Below are experts of layer 8 (counted from 0) of a mixture-of-experts language model. Rows are named down (a neuron's output weights, with its number) and show model dimensions 0-79. Each number is 500 + 25 x the weight over its row's rms, rounded and kept within 0 to 999. Numbers have three digits each.
Before each expert's rows: "raises" lists some tokens whose logits its average output raises strongly, later layers aside. This comes from a sample of Wikipedia text that the model never trained on.

# expert 11
raises: ".", " –", " and", ",", " |", " of"
down0:512523540451495496485565477526498491528496480463496523487504513498474503495505463542503500515503512516501514480531537515524512463510454485492499521495499511515513468472511498508557477463476500486479479535509505481507459458488545484502482515
down1:472531493495480473498532534504499513509471497538482540476465481471470497543489530498477474492525499519491500490488475454474519469518472507482460486482448543485467488435539479445480499476499500532499483475469506460463446488518506519498482469
down2:525522473492500539492505527464513499504467476564508484491505494505486519482521486486512447512480491522534519514542530451470518517523530464524505510546499531462482519517539508464506516501500491529541491477518553506491474541547510504497479528
down3:513513504560512507509520496500532533495451554460525495536512494538503502500476508525489467473454474502543553515464501540497482484513510514474460488548457484494494540489513493494474545479538493505462485507485459495518512533472501523479512503
down4:475542512490467522524525486497475549470474519465535521508498528522452479490475515533512514539524503512519472489501503438456491519480514530527514483460479512499499502486519532468458517505513462543552524522506522532519438486494505485474514536
down5:502486478517526458493482489468488450536503484466470525475451500489528476518505495547495526460506478488473498522504482490544454490525503453457525493508459546496479493490530518499451504466492504516494495451541512483485511493485493466472520502
down6:494484529510537529468476489506513510496531493509463511482457523499479530464562519460526522540514501526548545493483517511500494493455487497494491521478513464491497540482452513556533485498529520499490541538483494489500462528507514502516475492
down7:492496485485504557460524470523535512529519515462523490482523480465535515524477462469524517508488488491507520537503510512525526483513518440509451500488531499478503537537470489511526460506480496513471511541548465509508516487487494500453515506
down8:465538485475522536497519568486508537525450512495520498468491526495480532494487516521487529494461528484497484483516497519530480494539477540526541489530450520492502478508521498493511509497486488505533500475502468499541468443504489501503529509
down9:499526510501518492463474479497490481515481515489514517537502512527472515462495495543504501537502532450495526473483513525523484485544446511534499494479503497491513470441538482470507464497520518459524509525510502531510457479483430513523510493
down10:515488514511484510498487478521470522479469524492502529506520496494539511504497493457539537518492480509513568552472507528548478487490509484461509505474518531501478524489498522547507479535504499549480542548511523507473448497495490476475484525
down11:467524496468485489511534475504449497486489485520506492504522556518491518528506505524454492491478475478469459487520515443457509485491382495501479506493507531483490458478543451509490486486462477473506519519473480498545511493517480511477545490
down12:548478509457484538509545487494437505540514480511517515482482504529485505495472507513471479494476525512479499488536551516500469504463479506531553527535472494514556504498530479455495461503528538496512538479493513536482520502506468500526501513
down13:481509469518519538508547492508462502484511495537499476484504486491480480451495507521463535496472487519498493475509506512476514478519443461470489532521526492483505508483513502502488516448499492470551500493484486505519543489548493497485525476
down14:525504488483491561452455478475540482555508501529506515508483498513505513502523509511475522477474552517496515485459462486453451523456519507492499486484491504485464448508518494505490551463523467456487485483527520482516516477513510511522503512
down15:503486500503511524499538496547506502497525479526527515497523534466471473505471440515486438467491533489470479486501527457499511499535425514481500505510462505503518468494524499453511487483485495480539483498504526509497510518515510505545503487
down16:475500485479500494521516519489487473499503472535521479503504555455470471521457489520433501483498514515502496470491490452474481503514445488475500515506502541523490476484529451499502497491497487482566516526506452502524553504527509479508533489
down17:537511462544477495528513514519485520527509507512499529493513513527453506514524512472467493498478464500476468497564537489535530492507488520485476488495497529518497483489497489484476504501476496523519499491486511483556499506524469508544501502
down18:481498509506475513508525492520532520488493476496504480508497519515491458527472484474454479478537497507512500471503538508488468474538457526482504518490510443509508506475521476447466478494498497484506505491488483525475492506494466543503511498
down19:509474495538513493481504494513527532481502532495490484548519479486539458501483492490564488516508511464542514558517476514477485506503552559504495524510518452501508524525494517551473481508536539485484542549489502494499534506511506472515519510
down20:526500491485518491513537497473521468443505490507523474482494461491489454506535513455503498474480493434477482513497498559534498489454506464455518513493521507499487504521534516512519454514564473514435503507485507490512487457494526500519509482
down21:466472488496502484520500510507529523485495432484536479488512503539453449483530473497473508475518496485504499500471419526483499542514485498549504490507480460510476515520461475421487468472486519508508500506484536457551512526537506490502503489
down22:512490497434525469451465533462504495461491492459490503461506461468486510512532484477536528513516488491485543483466496506505477569464556502484481507481499512499476498534476527550521491483521487491485509519484493512494512532521495489534503527
down23:487505498477538519478503485505480464491509490499508453508492487513514490478539560542491509481498505515521540467521566538537485479508468539505502483510480477476492477526470513475541495477480504527494491488496505505494466470511481464448545480
down24:487508489511489510464495534501526482518520460507486494498501521509471509464445459526473513480493540518459473494472508506484491490490449504461515514533500501519525484467527471503501503481467510490490569487466508486548539505510498481509505426
down25:440518503514496494490469491499500485525463491524429517501505488438529472504502535482494526499473494450500501525484484496535502495492535477529493494491510501502500502510438534540551533551464487528491500508525512516455540526552506499452502464
down26:523518522535514480495489493495502507502514534455518495454491481522526497451469530457520482489494480489512529446525519457518493569527543526507513527510547459536485516475468522484506546491470509536508464472494483472491461496543506516507530540
down27:510471520480487465506493485515520489523482543472435511495454491522514513482553528492487524504490487505517532489487524532594530461498494489483509503512541493523484517506431500522490510514499537506458524481488526525488521483524477511522494495
down28:499491492507537518501517487465475495510518502462476481487519534508546515444481500508472478499487504503513527529494509506529498490535461532537527518513442459507537538481491508510511495493529523501483483497463498475496478499490507530462518477
down29:481501492526494488425538520530473504499471449474554512521470500560500484464544517469553555472528474524525468480471543495502481482496508550506458493493513529476467486517506495514467477531479513496487472515471482473447498528506467509502503466
down30:466515525529524447474511480468539482512502511478468492504475464467490489483533531459508500485506516511511514505487497488534494476481599502544510518518498512554437513490453508513492522539479503508491461488518501489485511482522523505512510509
down31:508554474491504525512494500453547481513505542493492492502526476486528510499462520479459467495490508515569494532485528522478494491473513516518489493509479468501544550491501490490506497505485509510479541500495561533534561526516471529437505473

# expert 31
raises: " |", ",", "."
down0:523518468482486534510489485514512445515538553486481496482498499512492471482523486456486550495451492492525494522456499556490501491501582469527511505510518506497504518522468519495502455512488448508512509547506512480499481501490475482505531476
down1:498482501489491493502541494542491540504509482505527482531493521482508468525483540477464493512507533497487475519471555523468473494500470455509466484507500488524474473494518459482532523501467462492499538509524481497499468488503484501496514502
down2:503529487456475480524449475507450502484473515510482471483512472493515531547537532491473532515492499508488538511508511523496522516464502531499494504494542459522486512561516488494518476469519517521468484513532498513460515494503488478497480539
down3:510496463455493526489457490486500456492498471479524506460486479471504497520504505509443498466529482534508548505467507496528552540464513501512519496528496539549453499503488519494506512498501466534461494535517469491470468496510482480489544534
down4:491478464493480488541503494516490489487507530524534513478533578490473469490481481542474488493490488468478471540485493511487498485488472495454476495493543500491482502522518515480529468514465475510477512492502531519488566519485499472500497519
down5:494477484483510481437498463482509490496430535454501463494495465504554508507503508510515526501510485509509492497496507468501497510523500517480533472542504459529504541481498497443496480529500478541494507510500479472500508445530572485488515485
down6:508523561517501485462514484507499515499515515468480550524466499504512506471518514498512495471497468503518537486515526479545508485494545470492528489483515539509495504476499497504527474455504507530471519546493544497481391502509494470523496506
down7:496525474493533535535536531482508491480525484487465526523488502496554503490457485513474546488503481518546505479495503473474485522524461505507471501489490528414513516506543484518489516509477504531506524489528446457546506475454500513487484499
down8:526488481515499487483443483482499534503501509505512513536535460523530531464520478497503486490497487487493465524460495523539483457470532470529497565498484494469424505507468502503463476521480448532510478512500494511466516523465562502515487492
down9:533518516493483484519491534503471460498486489529509496478452474497532477539495541483456499531494489549455500534498530469490510474509503488495488545515461479524509478473522516478505477524478482478515511490509497517481507488510530498483525495
down10:479519512488507492499490522491492535482531518542519502496532479519459466479502518480503505505515483467513515501485531497480499497488579480530482496493499458502533466481510509498494493511490517541494458509529488482470537499477508494522490494
down11:509481508471485489504511490517472455517478481539492488455505513457523492470496485497484509494498492515497507479462453494536514508490514490476500495493461545533498540499482497458496525491467446494502511441497459508486515555483496522516514489
down12:498487514561519525504489471540505508488502485520492491510499542477523511468448518508556521500514472500539536535469514517450471490513520496495509513518477549502487516480480493495479527510471483503502501481538448483476538509488550498479495517
down13:506487511494489513512518497488466523479469502465495470503540521543464524504470460545503504531491495489494498520535481489453543547562475489475523488483548526517509480451517547453485516517501470487515485520519474528512414526534503476528533498
down14:495502509534526547485550512499508492483514451497535469498511521465462501485463490541454497470474482513534533480467539455474473526494460504490513527545512492515526490464537468496487512511513522481519509502474475511550555501504492508503523493
down15:493519516538513485494461531499494547501501519448509490506495488492497507448545467492504512491482494526447535506509470518506503466489493532517512503481495500539477540508503529582519456474506516497469474534487484492483499488435505482530471465
down16:540540504510544453488538474508475499477507498460511496500533480504475490501542528479504510531495497516474463486524477476484514543474586507502465520529485457486509527513465517500512532458505510496470503496505504512493546523483495546513498512
down17:501502482490491481500468501502520523498491491507463505519521450529499523491517487447518488515490512506518485494486490542515513456493518512454485498472485541445524465534470478548505458468510462506463471546499539529453476474503502488535490508
down18:460511508471520512479504503564523493514466471489464501494512585514496474521520469475450497505530497483468510491493523498499525516513425469500521551508505473513514511523495469500473501519518526482533493528533543521511522505496517526514513517
down19:465485437557487507439497485493524502510494493512532518464534508467459444476502467514502471525493513480453484545491472462528517468492477511489487554492452480465521509487503504468484462486464488488487500479498507449561565487509504510486478488
down20:525510478496522481485508533492529481484483483492539488520477493494442510492500476532523491564467454498492456497476481511490510505456535466504493493481493527481490474467503502478503482506472503547484474524545493512477522528507503438527516485
down21:512493490459497491495529515496513470529512511499484504510513495470507468487532503461524469517500499471507486490489510443486499501501553515477510535510444520519479507529505536551493482510489517468489521488517480478537519537490496527476476482
down22:473489489526477487512547480470476501499491499483490507490485497533536497511504471511499508506486488510502546488493494532512512509552575515472497515481524510520513513531469516485466511548523501500453529491554524496508526527509534515478467498
down23:495481493481505504500484474465456428505493525500459505512472463508482491520517540484484518501494478554483506478495535504489493520454559481506532512495551551528493501509469499508488455521516475506533504528487449495451511500505506478482447471
down24:504483521503508480508456474486515501522497537485466490515505488510536496524515541454520514481480465533532529515514514490524510497500579491495500496492519473491469505542476524508521453473511496529444500509510522510448450496485513459492465532
down25:487493519516509512476473522496497508487485507482506467520503512455550522506473510511501493513480510484462528508514504458487499514512541518523510494510490476512467482502510511474456576502435484494537473470506479515522531516475485509492558498
down26:491535511508473528496501536508529478474464492500534529471505522482479540480436459514487505507489496527493516486483527489480502522548462494486492505502491545510497503534518505478536535496506450470512484483478471491535558521506511528518528455
down27:497432487486495506473479509473481500508492490559498490485515514497471442497458482505515491501509487488507491493475501475435504534535477516490462530473479425479502513516526504462483510492514506468488483487473454511544458530513477537540486490
down28:475489492476517509541495501485511452481530501511532531484493543470491477483473479502479520509493506479492498461512499538482491494509417488522518509480510502480504450504512475523494478513518491490540525521468498472529551516501446514566529504
down29:508528572493530500495446505482525441507483525480508488523506529479492521524516480499495505501502545540511522534503530467514527489482541485521494515548503478550527514531473527503512476537552496565487505537478562497498516486511472494501541526
down30:509524513494477480483500511510502547482495533491490498539475510483497479462552499492538483516503497473514508503519498496519542502466547500483518491481484482501497522461471529527475468524520491540420468496502495515474463482482505488484482480
down31:488481452507515508540525536469515468510483481481515516494512550514492511509486473469501511471501501494482502476499497492473459491533415501518498500499504539521518476459566485468507484516491489495528529494487471466567495488499492521473536506

# expert 6
raises: " Kansas", " New", " California"
down0:495489491519520525491553475564493535497546510467488543511514503491509482499464464479476458461492488471471459505483507494522488501510452530537496511480532500490550501497503517515498527495488513536484556510499521485458435520474524491473484517
down1:471517481468508507441473490523488451513487498518483533497543501516513505530495526508514518514499510449495515451476479522452529471480524485466533498476489514524480497529500468502478486511508514529539473515493504489516505464541507537495493513
down2:465508552482468506473468492481557522506523519499467471489489501487508505519489486511508493479540498565497537512500449490464451486502464461453483507464484543505497495520518503458516497518511467491511553482517494486489484494521484508492502455
down3:493484472491489492542527511464493483489496451501526538517516466525507427507534507508507490495505518470515499513488459478508491517501488540540500542505483509478514490490515551525492471498470498492473524491473499545493471495483476484487500513
down4:497507534499476507481464478486480490509516497500508482539489502551474467495541517506482491468482465498501516542501491461545462494518495531496472482481547508475497450499466538494515492517500532521482490500478509490477437498511505511504480530
down5:489516494503504501525476489470475482503485543515537494539489497514513499461503537455465524491495535499525526520460520521563488519543498509503510499475480511501473497521521548549560435478524483492526522490517491535518508516525510449508499519
down6:484466514499528493515496463480518454511526463530494505521486539470536512455470541513482486487468476518508517516521532484485509480532478502511503521453493497483478537515569509436472507469487484512514521500528522491444529492511486450474482467
down7:509442484536514501491512514513502509516470506468515491522524504457511506509557490506524497489486508480479483515502512517465491458505526479473516509525577539486474526543471514493483536499486492503487466515475439508459510512485484451496515498
down8:503488527484518492520513487457492492485585476496463522444531493484471459508535509439520508506528500453492490495521493481526537447485476453512518538501508478516475466503472514472527518469515519512520478503521459511503505524511547493485482530
down9:489521503575506530501481514467525520512460539491542504471487503516521457436485497482493561529500520479514534507517504501511502545463494462498465528498529509502497482498512485466500507542502498490489497475507467519457500511499467485502511531
down10:543514504483496472461503456482484549502507432531485486482492493477460532547474513545507525495526468499496504460493525513499544477533495525482491518472460519530478503499529480500510494514491460537516475452508473501451496498529511447459511479
down11:463465495507511484524476497491536468528486522501518506466549510534461528505507531474519551544447480517523502505446525472521490491492529497487479489480536491486490538501531475518492527492497466531537488490524514536538511467523527528544467494
down12:507529495474470520454557513514552476539532545483495490492491500512481511524528522473498499519477515453472519536471468442533482487489493508496495524526506497501488535505543484495527497516545547531499475474529502542483455509478505479520479497
down13:472500487512462493531493481503527487476518531537515477508516530490500464544479496479477517530476479526500455494458485506458475501491509494494480535477498492472519509560490541534499553514519517480485515538511524474484568466495522464504528466
down14:510483512503530501444519485536497498532501500541522503495495476526493510515501538454500521517458501537519464461481539517478484493532522491539532539489501550499520504504551481491496464493461517470551499537476484454513490499559497477483524514
down15:470503492538458476514458517485499537492495477473514483483523506481500509512473525483480512526512527470531515522485495519452486472502516563506506497423517491512445511540485461489485527491464525496516459506484536500481533492487520480481462513
down16:481461488544502508491522484472488493516468538458502481534505541499549521505491533481497488462526529483496487507491494503524498515495486498474468468512516510528501459530533498520561430473515515504522521480531481539516505500501489480500494515
down17:456485512474495510522484521476480537506491500500450513474503512457468481476509492537518524496470497501500454537490434526505534505503505474499485512467528481498493498501481504535485495548518475461500495528533515481511526522487485504448493488
down18:524493507560482502454488513528481498521484505517501509477499512476519496559499516482539516489515465515496474477540482499466507485486547489468480493511482505512489518529490523517495479514535455510497493478500476512511517521510477454512502455
down19:493507521479515479451517495488516472493516447502495476473531475472511528487446516520504511449529514520495502542484540536486529506493523517486504530488490533524550513489526516536488486473481450474548499488492481489510549506499525507470516472
down20:502488518507504514437500530488491476469503484522503510504477527507535449465520501464499486536464516459506499539508484495515491473510499510533536493488479463526508507528499504486490491531469494495509502494504495519504459485486530541542527502
down21:489506491481493492540487509499530528547516524518505489411468516493507468508520526506467517484509491468513500527501514497514501522496479507493479496482510469520530492513484512464552478479525514474529495459473523513455488457541481486544478496
down22:491528513514467516477528495509495473524493483490497509537479462499525515499499518492503475476483513502561494480497491510462480529498490546458530535515523529505470505490487512556489478475510484528478538506536513527536529482541477498494489490
down23:475520515542485504497543480510495457477528475459525517494486519483507522519508526498487543526466451500478504493536481501470485462497478481486520508556529506458489500517502495535474519513454466470545539528512511531494490507533472499493496490
down24:515492488476509486497482491502513481496514530483497493497520498483484505494512487529524473497521488514533488460505466487477501540486465546508525492507474502475479509492508523481536446430485500537488485499493445513488453514539519493474495468
down25:497464464517481535534516500491499501496500506476502520498457504495492496534528521526526516472515517516572513521467475483482468503530525464522505472479493487524490525487541504527541511500521505541497490508468481500503525499496491497506528507
down26:488493554471483529445484497506476490498486472482510476498553478546487526540460499479462479501472462495495518504466516527469475481447476496500493500468470468457466474520534469516480497516485500526533499445545507481556514507482504515452479492
down27:505545497540469530496459510514524495529518500505434500484491533496520538491523510488514500527528508489505535497470538554463545509519526513471501461514498533479494471541495523519470515516492478520502513482512515497535519488497512523470481518
down28:484468532469503479449528515494526524525473463510490464500504491551473500503488504483475508498452482466458471474509485488459526477508467497536506515486481503472497527477519546456529545498517468521497536514538470477527473482515506506508502463
down29:532522516479500469482495516483487454473501478497475534499509505491487540463489521531514487487517494525512473536486446525442452516521457501514534509532502554485505463495476481488534497528480502479507452520478525511536490536508531526465474472
down30:519474507494486470516487493537489478502506516463512487478491495503509535514499530522524520580483486473478528497524509515464480471477522492480536491506525518506532547503497554510498505516475516515468506493499455500477519486488485505512484509
down31:459527517501478542499450481480518526504518502516462475492502475487505552552497478558480465550506485501443471498478516459471495479498509491513516510521499531491496479524507478486497532488510498492475520488493475536513509491486479499505484478

# expert 3
raises: "us", "am", "im"
down0:492499524495520474505494511493471508535496503484489458521471471497483478461492479488454504535526522469516530537513509504480498478474412518513495485497489529524539455480499520514492487494466470494493527529459503514484489493493484497471502465
down1:544477485502493478490540450514476453531494489468548485542501502530474494512471497478460508497493498503514475538516572506476512490524503528547561506502487454472525503495529473495513526493496472504499512454461506483500529492503538531501488516
down2:489514458534471560485466496525550511523523519528499487498507497503501497453493485510432487489514517503512529483448488512509501517488473456527487491490490546478532505505523500480519546469509504522503492512502556508475511507519477496519488498
down3:510517505504491501467538495466501501457504493516478499536463550489497453479523486512522491463513536507517528514515516523504470498509442511497548508518504474503472500508478495473491471512521540470513544497499488524484451528471486503522528489
down4:494524519551497479502504488526505545532502524471496484570515512470523502461476498460500507480538458537472507454437545533511497455506513504473499466472477528491480515501537494477497528471483506505509492524538507507499455487460479489516527541
down5:528511495479540523469509469478487493481478480526501484514488517498517521528491494530490487481525462525518498506556478493497487521503493494510498517480465486470547545505461475482441491578499476505518499490472484494517541504474537521483520528
down6:455501522478519472552514507442517492494532509504523484529481505467491504478489446518525513485510492512511477504485468536491459503516446523519504536470472484507505512524541492489506558501489460513542533514488483518488537521547476517503537480
down7:515483496542510521473496482475519506479505490537505491564535476529510514500479469505488517536502516499543516459507486505536530471457530483535475496500517517477526498518541433490525454527501541517525463517531501506454497504482495491517513481
down8:510525528496527480478503514535497521483507482513492523479462506482514536564508517500458545521499477512465547473488501534504508508515519450507525474498511484478508515509512482536507515492519508467527503526475520486484516492507486482445487498
down9:502468466492498483485535476498528501490497461512519500491537516472452451499480494499517479506504512439482452493511481479501475529497465492489492518485504494519535533522538477462504468503471450479513531494456540514525517488503501553515481477
down10:439487495510481501535489486507530473483515469502508471517501522468531485540501475554521497450551518523464476452501503447480541523490502485488510508495498492508498506503512504480505500480462507474474484483512473467512535499482522484483495475
down11:497503475470511468474481494468535494512488535500475490478534456517541501479494486503514521492487464446529467481524467544456500529480493474500541531492516483445508482548520484505505510466500430497499533517507504533505496499469520475492471444
down12:526505499476516507496485516510495465504521459483497494493508535505525484497444520538535507473540480489461469438457508505476485513521492498483570481511489508485490483512505506491467530518515543512483498544501494505516519522524532514480508489
down13:503514488503510471495514537500498507512501521520544485509504470500490528475524482483518478524549512447539523510517511501517510506497520531513493504460506533484507493484513504484444512530517506497483486546521520486461478502555499450534499512
down14:452504536510495497483555496506518471485466478519504498543524462524537523533520513511523492496562543474502459493490480479455522476541514500493479539492492463505547512504484501480493512526542478483491497490503515478453512471495507507520475486
down15:499520456500526489541476494493564508505487455486533513470521539512497476508491528497499502516473474484487475478485486514474499477500504508457534504501463509531516457478516501517516494466517485470513505503489462498543545487492528485507558494
down16:534515508514499478517486480496500493489539528533500528505508510502490458492519519488535487513457481467455489486488525494565513454485448515534536503495533526493476543539503527503502531489477510514483482497464508512514552507481529478503484520
down17:500480478504514493522467509468505560514512472466509536537501505477502501487520484517464516478510512498496500516523492474536503547493526477492448484517533459484504494472489465546480484525544534475501481482511527491509489469467464521532498495
down18:467470484444471522487486513500478501526495489504524523496476540518522503434521515529487516505521489522501513533493517504486487507514519502524452470471481502510481545525543454506519529484480470546472508473501493517515490518524506519531493465
down19:512479477467544516519494523477476530503504498525464498549533488563466514465516473511491501494550522487500519497538478461528479474464469517543496535493507537520525482500494488517544484483471470506508557531499486519454483521496477474504492527
down20:488504523528464496486491565484499508505508497499508470491451518512515481475498523495493501524525494546503505519463512484515492475544481530517496479485485512487490461485478438524515532512466446444503487524464520487481504511461459534498470503
down21:546483525500509510471520481531513501478483522511538518520519485538501472532582505468467533553501486501508540488502477493472510509470491505547511545532516494530519498484490537512502478528514483516504512492492489528509487493494489506508479553
down22:452524519471501501470518509493532526492473497485518483511522564457490513505470488514511504509460498479486487517481407512480484496492482538483548478495506529501514471475488514554485498498490471525478507504454486495502489478485535487476496575
down23:527513505486494443456507503465497521473456479504525468534500532476508522482530491493499466462470533484510547477541504478479499484455525531525521518487534470510492467530506487538497485472519485488445489486505456526475516513512486544486472513
down24:500510491539503483506497538503465524458505484469441446528495512536508479495505492523510446492500500479515430512466455515516492512520510517483490480505470503508434536472472451447467504497495494480483497511466497508501486486496554501483510495
down25:527490488552503473536508445496523534493539517528541505483476512499538511510478527522467507481502469508515459487489517519496526537520451513513458479506524505493491507469500471527503493490525525545478485484504541494516466528501474481495484491
down26:531535499512497462511553508454485512474438487479487519468529467472489489491492490495502465459471484507488532558499516482527490534510530516509527509478552503528543515542461485527476468515510467475470492500516495466494462531518502495445486505
down27:539492488497521501497525481512500543485531518520520512520467457533461533520518466490500493494514468481508494517527465521520507519458542517532453483512484458456503484496488529482483504473501490491504487477553521482423495489534487524552493527
down28:527523492473529496503487515516477528531507553470461524498530481491522488479481488496521533543477461531497516525496468477477473490465520486513542440474482522488533508528483508480494534499494503495492502503483483520517521488510477459545478497
down29:501508514548513528490530481509461467499526453518475526475476471481524450509472521474518485488461531507463508469494482535502483502498520485486460504528518456510521494500478508501479514516505528543493529498459502520502565501519513504472478469
down30:508445478482499485471511465494498493442543500478475509531483518495545496516513531492492467471491499495534481466488504467477524470548492511513469542495478492470522520546503537549494448532485451536535462500526451495500477499477558532505517505
down31:525478474580516489521503482519499457481510487527537522504480536488502533524428478503502459526424511501486503455474488510519518513502499502496521526507486494476550496514457521506477523510512511499515537531447510501515522473489541539489490493